config = dict(
    d_expert=32,
    activation='squared_relu',
    norm_eps=1e-07,
    dataset='wikipedia_en',
)
Below are experts of layer 7 (counted from 0) of a mixture-of-experts language model. Rows are named router (the router's row for the expert), up (a neuron's input weights, with its number) and show model dimensions 0-255. Each number is 500 + 40 x the weight over its row's rms, rounded and kept within 0 to 999. Numbers have three digits each.
After each expert's rows: "gets" lists some tokens that make up at least twice as much of what it gets as of all text; "mostly gets" lists some tokens that are sent to it at least half of the time. This comes from a sample of Wikipedia text that the model never trained on. Tokens count by the router's weight.

# expert 27
router:427519478547483559488446410539482457488499491533520514472427550529528494473506508512444375509472504469507446506498457624536489476569482497488509583578488510459473536469456533437455505518534417446432532430509513411389481546506508473490505482566604512495493485531421456545572524387601510510515491475515480479448528535486495462490513518511517575501443487483496541529439522515534464482539471498409555514504531515453501545520454552512534440532491500527532494505509471498488502539478511516506547550482530476479515502474495520485514507515500504546470465448466441445512492491456474565560439506481453567489566485583544540501533490503445518560509554538492554496569551473491512444508421500489519538493522483489475449451525469505484467538573558467490556562472516480457502503462479
up12:411584479422462520467472536470483530445497527479487509483506530457551541485495580538483485549538516415438480512558531582421505524514500530476519498416562499511533464513485447522416514499485447541452478432467556532566499483483478514480525523515519487503493463516469461498403506463542525513475496378497479442470543500468471469406565456480488540488584444504468429470474556473454508580464495532452517523457519523493548555511458550471520451584541461490411501533519558544510493404513596465488526550486530487513466509457511460492463530443481491493509555532548444490487555471451465533497492516478509482459546522498432506541547550476423503496508556429485452468540553508506453479529501490511528495480533523468539532570492501423465474487550517522498479497464560566500505512408530
up13:491480548431469459532499531515508496457474495481497556496518511520601451597476476576514535457545561516519474424440521519557524441528539545458460497458506507509534485504481495488469548490476544475487555490479463432538522524459396568508477474448475485526501512494493522558390493524573505508507528508533509503483436553507502551464586536533442468574522557506524483471524535521477404466510487492500481596493447522461504481479498491552500512473507546399575509432477496588502500509496461445512543504490529485477472510432488500494480502472487566514517450445428414467526511533498440504410519451502551567478487528514490525522509506448457512501532504455492525557457513467566576488525448510523507516489420474617485510404543532479509527528501413512541425440470468502546488546489538
up14:465489525517530543423458509496445434469562471522493466407531527566478436470454477562520417548447448474532510470510529405569428522563589523499532523480490501395486519544519442481494539484495504466575510446539567408388478507443530578486500493421484542484500490496526475507554561470504500430549481503456452464527538494535459515541487494528497509517458479482531465498403509471482567523529491516446474449464491491526445478441455539542564495452512501527492483505499500451437475502488533461505435538500507526499543499573468532495537542449513533517540497471507495483469528496463539483512497487463465509488444545577482512475489505519470525516513461508543623512495426457379500432451463558551519563549472519541450499536502518547473531453448538479521461505465517537468468526515478
gets: "\n\n", " (", "The", "A", " The", "C"
mostly gets: " | \"", "- \"", " (A", ", \"", " \"The", " \"S"

# expert 82
router:526429531473546514519435440503467587476463509558535551471495486422493520592557506566470471482425496516480470505529509465458398436535473479542540512524423498466518495535451535513502472513527461445431448531445551478496447535549443447509508469496554504497541535579516490480522544509448462518519548407552503475449494515492407484523517524454440495503480459423477509559478498458518480527563487445458509462482516463498518550507413559566527502517480505554515582468469435503453531549503539502539490536486490484448521461522485418474474610465469487627542465510532528438439452488495523499590425556469501574478556560450496519517534499503567471481496445481493505508464498421436458504523507504505500551470520491480481533486512479501505470467495526549531550499514470507521504561513551
up0:455496468521521507475481482516533466468547520523522484424486529457548532463543480486442422553498484503478490528459492561467495551449524448460579519553486489506555459510495573554553447504552421520451611498469517498459444490494473508490498435506615527478516493569563497477480500481516490562560503518475448491541526453486495436437447437539495464494426479419451528488508529568533538532504581539474499522511480528441485544516438472517514520524526547476532515467457512507535463516460546517510558468492466487399453433473519488512517463488496505476445479430519496528456496554433486526557466460527446452483532511490514542515572500417471491562587507448544500556444545545465472510511471540438542589490493503549533522568457564513455507547434564445462565506461504581515512526477507
up1:501464465517483495453470474440514549516521478528530456473521423436495482561445506488510506480536580501539542509502459462470488518461475515468505481495475494523588446467473476443541483443541435491422483472447455488527519546566634547486553527555455501527528490549494512535468505518435547500507543526496534462476479494553441526529447441521516448506512439474445487474497441453465498519530522524501486446599600438480539581505486515492452515530412527567523515502418494453496455522480477499558457526537553575499447473520509532449510489557510491509466481450502487490456466511552511499514503474470519517414562528541551475508472514455554489476537442445519524492494472473479456461534543617434380532487477483538503532517506523533574500494571481549551518536449516564527555529417519
up2:473458520475508491495441464454521494589462506532480449468476483436486489492481494437500530534417501530497540477449531466548580480510473545503491527583456461502530575485537505464489504510531505489466503493462559492526490559548474537544506464466563493486496423489463497512506498511494514457446548472498504550481548586548395525447513497461506548587478427473534516497561476554521543620559474560485511531486485455468436487482526525510514568538527534527517478522473497470504460523489597543527472514483523454461499471541477480512469535527521528539591469457601486592454492513483505482490482431470562521553487451408521544462478500445535417468500509503516512499540484536470473546556510477464521477498504531588481515473403532485510470580422505398516514498478530557587496499450577
gets: ".", "–", "th", "000", ",", " years"
mostly gets: " million", " km", " kg", "%", "′", "-year"

# expert 113
router:455514515551565534482455484521459545471466507431547621477494553510492541528518559554524409546488489460470454530501564457512455510553464459450518495478526500444462526502535458501486582504416497488519478432504499484495473478451573474452500511435495541498520495452443512524470529539518506514464532492507487523526474509495496502501498533572439562579417513450565520545487546447519409464472485513456514518468409494480512501396508515495579538551513542500521533452445463493467500553490529501551478475481515467511504464491479539474482510535519482493540470426523558460647531543489534519471418576547513573518472426475486523472468487542497490479562577480588525468528559430516563495595462515507512475511491469525504488507507547479487493500502529484515588449527424472485477535450461
up0:539510520552420473504564507562495552550446500474521557510483490497491497476555549463457416416523523473559551500481526477492516512477438445478509507569497523530466496553445497443549497539500492443501465422466512481534542505477485500453379560475532484523428513484533506535530525485419509518499510524538483457538414505512483456565497558516557506440436507429522534533508501520496510567465514518405526477540442440485457438512531492485577491493502456447486502512489541543526463556475515582481463452474557498494476495559509408454507473493546550486511473435524466499522468473525540411508469479514511476519467433499513463556412490605440503504539465538470502516481523483452543544524442512527565541532456505465590465464444509509469478455460506523504484569576527600518442480480534
up1:498474482451514529446502577506504557562444571444518572434536501605504467533476539423480462460516530515502498473488475444472523420459541517493531496472445521518509492458428558504539654465481533487458495486462459546519510517473472530473506485558547490489524520516501541508460532470456603499518581534511498484533537505512539467524532548508463557493591494494547502504516502524572405549501449520564584513452472449526538495397535522509463498485504464489516463429532495501537469529397489475482491529475534441474503523515480571510515494470484549512605486473475496452451523410497540473488480504488508468454462470493455545488470527536484456510469535539494478513518546495451409489527582507492624500513492503546492490498447447498426467547513538508507491558486510446539439539499473
up2:433600463514477556513457527527448523504487457541542485474421467517501561484440529412517508517474518500538446547567507462476508476561477577465465554514542476520468482472538525495495559470467487477434444558528518575506506575493531537479539520495536526510496477504459468545449454513542497466436557537456424474529566619491508445479445540532548467572454506482502454566527521471499476550492522477466503537486456452487504511458550514514455536481463472422460489461460504541433459533521491526453519503426540492473510454530546532551544498419470591436540536479432492480559504475522468535502388549524469521523486523547511482608508520570531480504561474386482545490467478547514494470500523439476465569437528507544464479557547477457551506530496557474513523496518510477506510488530501
gets: " |", " | ", "==", "|", "0", " =="
mostly gets: "| Party", "andidate | Votes |", "| Year", " % | ±% |", " | Date", " % |"

# expert 38
router:487461518470572524504455480443465501469474488544514482512448558542561490547520505534498481563467485510547443513495471524488465512533439514467467502527543543567542466472484570512516500546481454557551471485480491501449549565466471499472528526527515555455428502516539454481466477509561471557420515488540530479544498665489482466495464510539487598537480557502477504451476516543509491521448560453470528575520500491491504505505539566477585514498549571503427568476511459554478590493502440459492528484488454524427504441491481461498463501423393517529512498503476485485512529513482394588562504483499538496477548505411481550521519550538494476462575464438512523463542547488538513485540480520460481500469567421539504481437508466517556506561552580484500463532492480517521461570484463
up0:452462521498525490499483523452526497497511545539499532502446542447503493537558503513412477488465488505433477536497441523517486490471447425553442488610546484490536524491606575554501491447461477585553496468455571508458521544452537532401588527538436603514514490476493468513451545536520517509508500467576544490450494487535550472525452506491426558532473495454481526490505472508461452490459538511520564546503492479451524532605465553521501477473557506506484604517528435562543486448491420462525506477558433533450494460458524509366553528506454545489513470487431508452471519478542434502484503475495502482442507505458461557503515496511522490467531473550500449537504535465531502528537492516523500573481530448508487469460512492496520524530629540463459509505432466479510472540503516
up1:507525494505498554543469502485494489542494504453515477470491503502541494547511491470497532513493529478445443517557503499494522513547430544518435420508525434538557459538489513517582526530478518540464495508533508466480538553488481500461501567466478510468520454471498517482464442463556483495438517511469462510492535566471493514609451542454505544514469499460506489439517511489571448431460543480478546582574536459524466580520565525477579472475456590448394564392563479533583525473567492474504497480459425404424506463499526493464463549546509527508444498545448520459446525510522475512506530450561549518501546503494495523492550494561496605427509483557468480395474514476536499477448520500465496484448507467541471523480431527484443510479494479506463476459460422417534458514454487
up2:456548479500475474513505527413477532495524539503527509524522535505627573554492560527510476425531566461554493581429468512489477553510467509499485534534525523543498492559437432496443550551512518574458455575465476485534605512526505476526497452507596464540551452493564482541460456499518530503488561482597455467536495572482500463502493523507517569465477500456502493442485502463465408476430584573508515540491469522490496525504435506495505544520526519618440602467536494482517440449502472499560501523529441458495485519499491479472467539502374468418521506481462512473515508503460515582515512480536525520526533522556478558479574468482467521472471478493516503499498434523505507499488513496502518558515589453507498464484494455427531555512542498511449477509473480509540522445528443
gets: " S", "2", "F", "S", " F", "A"
mostly gets: "-S", "FC", " FC", " TV", " University of", "ZE"

# expert 83
router:475549503504564562549430438550442495423485482477488671491541509537515527557517504541537464527523511535510420507555598492558427531517486459496472477434540521495505511561486440471542534526453493515510532408463476433507602516449534468503431522478471507476544483466440508521470522516547533527513487484549491529517493501448498456505492506595454518555473523480516492550410547467523448477534494489520539496481441473490529518392502516507542502584492512507467566465473472538527548577489546520568492476523519498504503500491466514463530542486482495498484474478515487486606478534380511510495458537462499574511517502500524518461507500485513479468486499465518504479486592469526573479527416508474476501506525493580535490448529527483483461543477554473527593476527478432468523487425448
up0:450510517454483577538429485542452516498545481476501602494496535514506564529532493580460451484499504514489431466467542494512447509509490508475534451547552518475490429547454465441479547478530493523454519432520470505465509436507563500482550517501508551543441509538455543474475533507454552559548493430606498463501487429516545516429414361484453519491451470537423470463453537562467468477540519450526556517501448480476430512449467433518504487611500511542471445565428529500522521507490497461519526500518497570501542543527458568477521542447485535549512476424469503513465457501460524518479453520484479566482513526492480486453547510541437477542520494525451545481509484457558575490483456533525536460539540494498505524436530469505434504511499386483526547503504487506452585485460509
up1:529546511514505443583448551568517481489530468467459507601516485485460542510539481537503508478590519516563446561518515483499512469476440516466484483489494533560508494455519426550505506459488483497503582488599438467488538480475518475469495527509491546553504513501544448532454522556525474457451536474552537488519460488460511466485507469581506426508536498478489529511439489489429371480506511575541475461479463470528522584514484434495510483510502543524468506510459541541523564580510462543523492493517579448474464528450532498404563455568433438494474503464454502549566535426454538492377498495466489500408480528484444492502578526555580501509449528486458523472580483470493541544452514476568441522508474480498450481574467493491532487554541482532467563523523481507493511506507480
up2:513489478437487550429479534519491523595509492484505463516507512500502536467579503438493448476439450467420410552586538547552445501455459574554466478420455463525515491530475464502583524458470481465541502475474562498547487552566529429479528521504478457482499507443515454541500474492537529511570525513439474486497480557495600492504487538513510508487529515501478515568416512521451514500544482544494466499501547565531477526484510546531550429556492544407519476495558485507473466515557544495554500522474487538539519486560449446611582481426495550483533515496545507462483486448501459493490507473455420549454459474509602512488536516525471505526496514484474497510515529484550477491563513522550520454464566476420482396481538459498513437591449457476481534488490529442547513473456482
gets: "\n", " |", ":", ": ", ";", " | "
mostly gets: " by:", "andidate | Votes |", "- Country:", "- •", "- Born: ", "|---|---|---|"

# expert 118
router:498482553555589538439443496589509538497569481502559543450502443529451475522505522469463492498453477436543489462523444461455548509530456519559481483532535525478518510526532516555455475551522513485432550529496522409554457496584574447469498415498521484433480562485538436515516522493557533459486519476538493414490478559483463466518446519523475471505457491464474518498485564425463542476530473530472573457511534520551511541488560525468495444561446595529502518538462501527506474547447474474519549462520469456482537516587484513477530515485496451505506449459542482438501501481399452484565459429540480523484522513501532526526483483508500484509566563524593517446546521568525509437482418575483477499438563460478589461467509492466554513554511515485537559532537450500559495474496514
up0:540524487516510531423508557509521488518475445575448524502465542509485507550566513437481445477499479465453529469454438448468475511454382493524487412561480470474453486386483447521509454537432454432471483471534508458545525452549493609574405478528499484505434533591447512484526545523500526533513579482541441433412527505521530494485523511567566525495438482519477495486496566517529479407481515510512545481470562464546471532529513551453536506593481523507516562489551534544488493435532510515453557501417561481545516454521521483489504543443491525432584455615508522484525514479478492451521501476496468500474486476523516516502478543505609513527511516488497499505542527562512486519477510556530536499491472490456562481471546552508464516477507534453506455505538476444495491512480490
up1:489476497527539491509466416501569508464509554500468512510493471470452505532432548461538519488427513512440506461595478509450524493490488501390440555462459542491525507471512483507484548445499440456548554546459495490536563493470481453567450548460461478522460566453518434508449480512479404543447421507553463536501441437466521474446459479523517467480496530528493496517457487553416540536478449513531408487557496490482463493486505524486427515535504524499529452444506551431485507531511451535510459496546541472467398446484531514552584421445564439559543536465461541412446500490438491537463509553488532532472475447537561479488504501473511513487495521541528496608530481472539532530462489472510521499435451522441482520549483500534477462507559568505478443484535505441505532462465567
up2:436495486531542470500474439520505511506500562523477504459542456468521590437487407485500518581465541457564535562467492516498493518411513529428522564530539512498473497526482492547422408524525506571507514511514493500552540508495560431538484484547469630491496520558495464461556506420514494461449515505563474426500498519524431506539497562591498449496515541440468544506540517486495452486554394490458507521503525439512478513481501475457565551504463543532475458520503547561491570542513513516541508439496451488536480550522509496525464449513522484510458478506495457512493494545506568529483499513525437504431503532500548532423473436463537476449514489594575491493396577534489460478498475533419487463534517494552533462508576529455514471506467455477453514478521469437540564508485453
gets: " the", " of the", " The", "'s", " a", " in the"
mostly gets: " the", " of the", ", the", " The", " in the", "The"

# expert 41
router:423565538492550521544433465553468490435474513493518573495563536500470544478505552545536469521553437511543451538520581483488500567574458491532524503488496518470480525516494499513546559526488543455509528426520496514496503528456571471487514491451489504443508489496467501486461528526547518507442498491514506478570528489516510509446476499547515531566493538426547547561439580421531454461488402491517474556491466469483470547451481559496564557587530521543423608514402522546475574520516553511552534514464533478498519477507475506501492501530471475471499453462456485464605437543447488522507413493455493512503527464515514528450509513447468457450519533466534489504509634489521547473507451488417503524516544487571517520528490504514535477504486543472445578446506450491443533484418460
up1:496534481524573539532489487480465502463554567537501552460450550539470479433508520535539427525561523489503449537510500460478497561544496542485451453497472561517528464528563443513463541519532486486433475367497440526571541557467575508522532483456560532518538478529445576472569548519429521540427589424454517485492577491488495506524500511478489582489516526494493602519448545460588476535517469515486505531493436532464398472486468570453510501541480515506506557523488478496450487500469466499494505585475540454490545506522554553500494485492520503461502423515493459544570475446472509479501469441481431481469551486522585444420507559556564487477496526543523453500554564520464482478462504533487479491476529474488450486458514430464489437441479550482460486460488465471519512486449474
up2:530515577459439500499494557579568484516507441461514552508624477537502542534522534455484420486522461515542560486546556445454516525495419454530454458603501500546545533480451560478483505543453517492469497362538521514518538550543523438553516552508466466500429518479468541464496530500479525575462519514453521463520483534515499480440480543444398474578472538475521510477505484553522477463478490551528516494510524526523513574478475531462580553487452497529514493510545505528551557479563457471508510508432597552469487453502403469567459467520481484488506463525505539470555513531467428412540526487507564481520464442485468525492488500526466474551507521551539544496504447526532480486510497574464448515476502447508529500582523530497462406487487512516472509488480465495551548499532558
up3:433546481442511503505461410467548469451522506464454494448501538526462547526504527469474556516519454522500482467473521515501453637488513513520522525448438565482548460527441498542520504574533472415514476533516556474515516534425586513491466481451539524485487499491480481431511536533533535544419522542449482495545541549512534470544464473552563539521539494516515492513457463453492529514509444485460496545506496474471470534469480573447579515450508497527490497515442575498518487500523563459457552540534478519478539437497443491552498459562461557465484488483476506501463459465488482487537471517504554456423497460539472535476430567487514502399484489555591446614431497534493511463526442494456422538385560497505559504484522490512529450480531468517469527433495451551523584485505488
gets: "==", " |", ":", ";", "===", "==See also=="
mostly gets: "==P", "==D", "==C", "==B", "| Party", "andidate | Votes |"

# expert 47
router:518541543583491517489447464560451509493476533537525473517565527523554564560526452505481463516510508475535446512513578549464454496508477489506504519480457467505561473505524516518546514531528492478428454482474501461444505526522502447470521530555570593513479534571434467386469569526486508517544432408548511494492431527482520486501504486468481579539484510498461522528464525522489513470565418596447449461446465479524443577560554506483501406545429559492517497472424529619493475496510470466546522503496526490469461465447517475480532536505563436507491520469527421449536486480424599539510463472501486549461574517495559483479483548470556539458502528499511511522505486519436540497470488481487521477523529572468544476531507495540508525501501546447511487546585538457523522525424445
up3:502551555517497513472493425507511506461531544460474534502535475458427522514505438463460459501630516536520514501542529508460506469489500463505505476488432450489497525411480548506482443548553536586501573483497513420531525528509484456466488503432512536462549549508526539504423489522593516470461471540535487487439599475456459468513464550551487461554531442504454473573504437533476545492534535557541527438478509464516566535477561511556534482551505515553497531489520484503534453556432416527499519487486557566459516526466505453508475510431458523442482495546506496497497500476555462500481545541571487555477499485413501523529389493430550538544549480469513497569517565542537477535453458571532513478474518461554561528538485544416498532459483526472457470494486566502581494527528535
up4:489504510474448543517490492578467571478469534446413498476469481431520504559473441517503393550529475512574468503492565520431496515507520500472567523437497505542479482461540523460450587470477484545429485456489502382491483516477428538524516510537539508528467473471401489481437503565495537511509453478568535477463482564488494511463525460618469538529502517562487485586509474472507463410440519555476475462504488479529486541548562422534485481492400579427481560478458501566537452502441498506485511524466583487523518448470526556505443503436545513463451421532488474480557513538507536543526561490518508509498527514528471495529494520527470469554479504474436565501450412514493524520504532484517444480496506517498519484497530489470484526541519564541575434493539501478502463523426497
up5:494486506578484529599443513448485485525500531526496489416485484475553554460501505530479524484542498526498606484523546497450501467434508419487546497537546432464465508461468450426511437608608440509511418477530473521515546606440493538503556494452497551486525450541452549501528505486495486481499556517482464528525508524417465475514532508500491544519513470481501444500523491528484470491427501477501457457525477505461476540568527526549487484464437492513465486443493437434570530571511397507550564606530473494487443514486425449528563536497475441553503500469448474552484480547488529427459461506543514476473495474414462501522555527450546537506531534516521488510489472515451508466480517489540534486603487481529467497453499540464510493501505581457476486526493501478604460475514540
gets: ".", "6", "5", "4", "7", " | "
mostly gets: "53", " | $", "51", "37", " £", "°"

# expert 36
router:519509565554523516474466387496470533490497523518569619513493492521509481555525483521491557514496467491514513536474556507448438485486480557527521437470458525578521506500483488542507514503484511523478467523464523548531467508438485451477500501537582500482516531592495533435471537532441486524507480468500513479488495516452512490513542409523456590534481502439498576461458554457509483451586496392524557471471544509551494602501448528585461502519482504554486552468439518509515515457511492533547518481500499403480473502544492399552540529477468507551489462511587509465502462494444526550549547493547517584438536556465509526438515477527572576418483503472515498445479509477487471473505452497461543483493571518557502488423529548422517510503605542488523498475529482455475492503470544
up7:433527508544502446478422459542490574521496512469471518583525468612443508474562462519463623527519509426508526499470464483482528538483477478505552521508519492529455508480461504459509454542471527499529582496447525483544582534475562434463528526519486473470540527485590527530520421539550477547530507523467467510554486492487501487452528485480453508469414493518466545507522492528520522479579512458498559481526516508454537480557482579514476513532533542529485445575561528503457486448556478463485514500513385520474538547496476563524554419507424532510416475527464473532506528453516505524467517459577464437454503520527481534483500524466555496451486503429529415478550482481494471467505494522476555562507552536512567486525532481436500547508498469436528568599482596474502478458464499
up8:480510495561510572504518471569490523509541546479579460501527531550518460552452509482550520525477478500458486495508481571532494480525525479537515478514506530396444455515542513470541465492573523539506495447503551589492577529495411505473458500551580471503527441466448514509421442527445525453523481486599446459553437493494435541522507433468443556506536537484496517480520521486553546530438424494530517570451571463483463560493475480499505493568522513529532518512513525611522477481516440444529493426511517509495471516459425483549497490431505511551514608508492425522493522539399558537472579517548460595502503513479481461503530468508485514511558450483471494487462463551489522473555424434459499453476510574522554554468446494487535523469498493483451540475506458492526497475535515
up9:465519477466490526516497429456459483527481541422451565447534539530511541474445495536440455531496510488496492475455495525533470517513483427477507496465497435548471511489540478469464515501471462542470506468510440427481477462529479430552492610495554490513515478513431516480516528455536513460503505533547502487447516531459495534474466516590428572469473401471527599578534465563500542459515463517535527448572488410516509532523467520518459579565557547465484497468506448497524548478473532505535452511529508492477464489531532528549540537491429474491478490495534551396478462446452475520505499567495518556469463549500557507517477449472518479471505533428481541580526454579458402502497467547449507476521540520497507457491568503466457475494497546430609577458573495450503537435500491
gets: " | ", "–", "0", "6", "1", "; "
mostly gets: "′", " | −", " | +", "–", "59", "−"

# expert 34
router:532506542504554558406473541547450523479490558529484492483495503498500455516486540503401579400444543489500489488459504526514457482492469421511471523552516482470554533551551480514535529578443468482514539487512586448503546496489489438517482478512469484464468487548467475470493495547507489526529516488530517509544415463550503449505515523468517534525456434557470481604508492516418422543574497468535560503487430451553476517510626546495498517465473581552510510489487501539544503450519467464475547546447534539442481505484494503536490447460494489508460492452445432500586531486466465523587466490471503510399575508476504500530402529558491513529552565548506502491553441447537483487501491569507567495415562460490503449555499515508503516534509545544562528514508503458535453539488514
up4:477517547520481462457465459522467460501491561452483551507459409514543504506492574412501458513477474487469447504456457514524565466527558417522470462455504551417465557568465543544471489505508504531496457483508548487466475535490450499408492530518471571442510500511451556465492506445444507520549506482475474450461483459559550434520448460414483503552446523511542568474477526590563502491486441467506590487531477395511466507499522549504466533479441484531470507497502477582512516501457576438531453499532520465431506511566482542452496463566547536474437487458484523478483544557470486485554475502498526482439546433432520526542541455491469473503590537568522536503481461462497486507456509452480525455471599522489544505476463478468432586531479542467534552505513449530526514465557504
up5:488473561505498498503474485512504415613588503416519478516466551492444561471489539419472502490532543498509494465444504493454502538537508528537492390440549535453491435449533536551500431524415461513444549534534503506463480473419527491511505444476453503458513495464515489473545483534522445486514515522505532511503475504465545520426544494464524399509438531497511551520513491448481507505457470516445512505471486517543492515472516561440475408470463574526473482490576456520438481508460460535438486548428389438527443490436536516497499464557518481560484524529532474531566531518539504581541466545512423555522509479555505458420459488435472499528526427514485536512511574471504485536414505514471499509431526550442546514507521457488496557480473494517454542548481490498463532545475437
up6:488463519553515476472477576532561564499491550573533485489548495473507485526462540480511588390455446537512516468500495465518433532496491445468540488540488524502535459516504462511462504466527508521476492523463533585435514486519531486520485507493538448516458472512496520559507438457543494477518455473540424530526534454534456526558592564518485566489513428505540583555446520522450441517534416505502547561455534528478470528505462528476477557516539511546477513479513563547597530469433470522555539584470537532478528494440463520516502481510530536499560477464490546550457501523488535477548472489493542530481543508515561557525540473488531563494505544554529502453533420535546448442443456590456587503474477438551572411526504495562593525488465500505521462509526535472473523548431528
gets: "on", "a", "o", "ar", "et", "an"
mostly gets: "raq", "mond", "ville", "rizona", "ago", "xford"

# expert 107
router:496559566481525515549450512516475537463504483494553610557488535475454424591507455565524534463478439532524418521499495517495461513538447466472551562449449543495529493505445464464514484471533491569496492544399492495520564525491496470459514483516558561515443526473493476526517491552540478472453494396523520499534445533456517512474495514502469539594481480524484533501523567562530419459530430399529465526488514466537439539487490539493580534582504539507517625467501509565489532554506477525496543508474536498439546541451461475463491543514482449526464489505514489496636477558503520484476538492534526579459537544491483488478479484494553470472444495567541544480482581462536535477546496472545452512528534482478501497397571487501493501522493533510522533478528442500486509570510491
up0:520411494499495513499491537471461482519553511555522532523427491455480511511450518508531421536473538526508493549511427513439450478510490510436538512472425477478447481497477488493470480494496534527503451519481459518404441477566545529488485550498542483510478462458611452447483517477422501438472495497500522450459516558533472446497484531535493453470436377491475506494477491503532446543543438445490524505430563485480510527531471504480494478442454499507534445454467437520492486500560605531477506597475518544461487511481491484527510488508510487509461550476496528480454542520482515535444498421471489574431507469453496449519488365517573486538497520605498499585403453536507518504525501441574427489470542436443479519510530523537460426539502525466504541483472514506460566521441461
up1:488555490544465483545462575525472464466509512501457488588488439513498466493498558496512544524483478538487437567466518508438494513503546506458504491543535535522548469471515513546541558524508463538449489508439511476506583480518520523510443493487470502447493521454448478561488493475509601569504491514479480563453495505555491498531477527459495487506455509556514477497500468510439496493571495416514507460501507566472500540576493533455581449417401526599459522457482501499531532492526498513517472566503511498500446519501451536499454483512552490372512420439441539501563552527541530487492576490474458569449558486536502472433480519480585482503477525535570511423422515468519457480579556467547427461539554537510491516492551497546392469516496518562516476435551532503516532530433503
up2:453481512489453482515493492462455533468545490502495470448479485481506475508546447546565541433489480511442507512576483492519477537495450446487567544404465472528563492541514502514446462507473517525531461561498481492476591510481458490515436497583554391454504536592463483540486462480486559430495452470505531465545420525510475497539460528521475444546469480520539520477567530601477482479484487379505537445489468516600483572519448484554607559595521560479503522493532457566516500514506515558517575490526557567418438475528451507511490498536478499498469483527548515512615469500507512494477529565524468533465598509541496481481540480502501491458438488507496522560477548511471499492500493518480440487510529473519543549480447449539428501510471520522531547507519515513535470537564462
gets: ".", " | ", " (", "–", "′", "4"
mostly gets: "′", " | −", "″N ", " km^{", " (−", " medal –"

# expert 7
router:502485556561595496502475491551481494497512528486505527426508461552437502502538578485491515520541494467533542440506472492459499478528477464455521482522512546485532407560508531529508503549458495491471554495478545445444468564506555483513447430550528527458507502476511489503512542473514518453518521412559459413518426512521520476519486472479495529505502488435477526537401524440511532538501484460477532425537511515549418526510510527575513443545458534556529504526461451529481490581434511477465520475467481565513482489568548501430495508445471454527437416429553535418481492459490556489528443522518505506516524523549555575451485536466442462528567541480540514474493524507504506458493421555470411481538538515510572425448483518551467539556573539460563589574493485472510478453503528
up2:480448503527513532546525529562473459510488483516538484493502487565479464498454601445520435475524528422527462508440484524554468477542439481487488526463548561588539468544533478505458491476504459464531568529410479497504548500500563436541483531488523522489437457477566534507560510532476498481540547491446483493480396574457539482526470544516494552480495485503524538405487464529564570502502572424488493439515562514522419513468475533514416471483489533519483469532472508549488480447489564492566554460460511553557479496541533491540501502489539574530490502510532547539502499522495491470481487431517553496560474560523499502535550442537514514491469490527480563478547474500493464497521494483515528475554455524591546537536473523552603624567530528506535435503559492455553447599497464
up3:528472497529517455540453545539488492527459526536454505505453456460467403432514522503443493492528500535499503477578533505496539462459425495557538421535516506485456516485477411554477509528494478490492502544498505498433451585516584573464498540521559521506559505452491470442498545513538554498515533492467490531548477531426373561507514502525478527460482417486452544461503509532503546500494542437543507456545522574443448534419514547476464625537490448533484496410439458552575562475459485521508565463561600518524496531562507489447581475471448450527494477484532503506512472455463561480486455436557499500515554570533486496496523546468491504514520504486581503543510499500515587477526502428505487533502464484498495495539493511554489512543541490520457497541526488547492555443485447
up4:493499543483524511553491449553515430497516480547497566469484479533512487432521503470496486451611512478576495484463457463470549465450489480532482455516434515450568512516416525535439512529470475494578519537502423483507508527587527477504473482508503484452528498455502518473529503504485505546544539496539454542520515522545469488527516448474511593497492458498426510517473515454523523592469577497441436436549490560496448546475565522547544479539478526471461510498504468485462443531485507513479475507437564491536525468541599517509497543496483463533524401521455435502416514432496569472514560562510517568539543550526459484514521553525542387502567446493495570547542479512473599529484533481459424548510504452466479456504501532487432495485527503449479532552505441474491557422526550
gets: " of", " of the", " the", " in the", " in", " The"
mostly gets: " of the", "ed the", " that the", "ing the", " from the", " as the"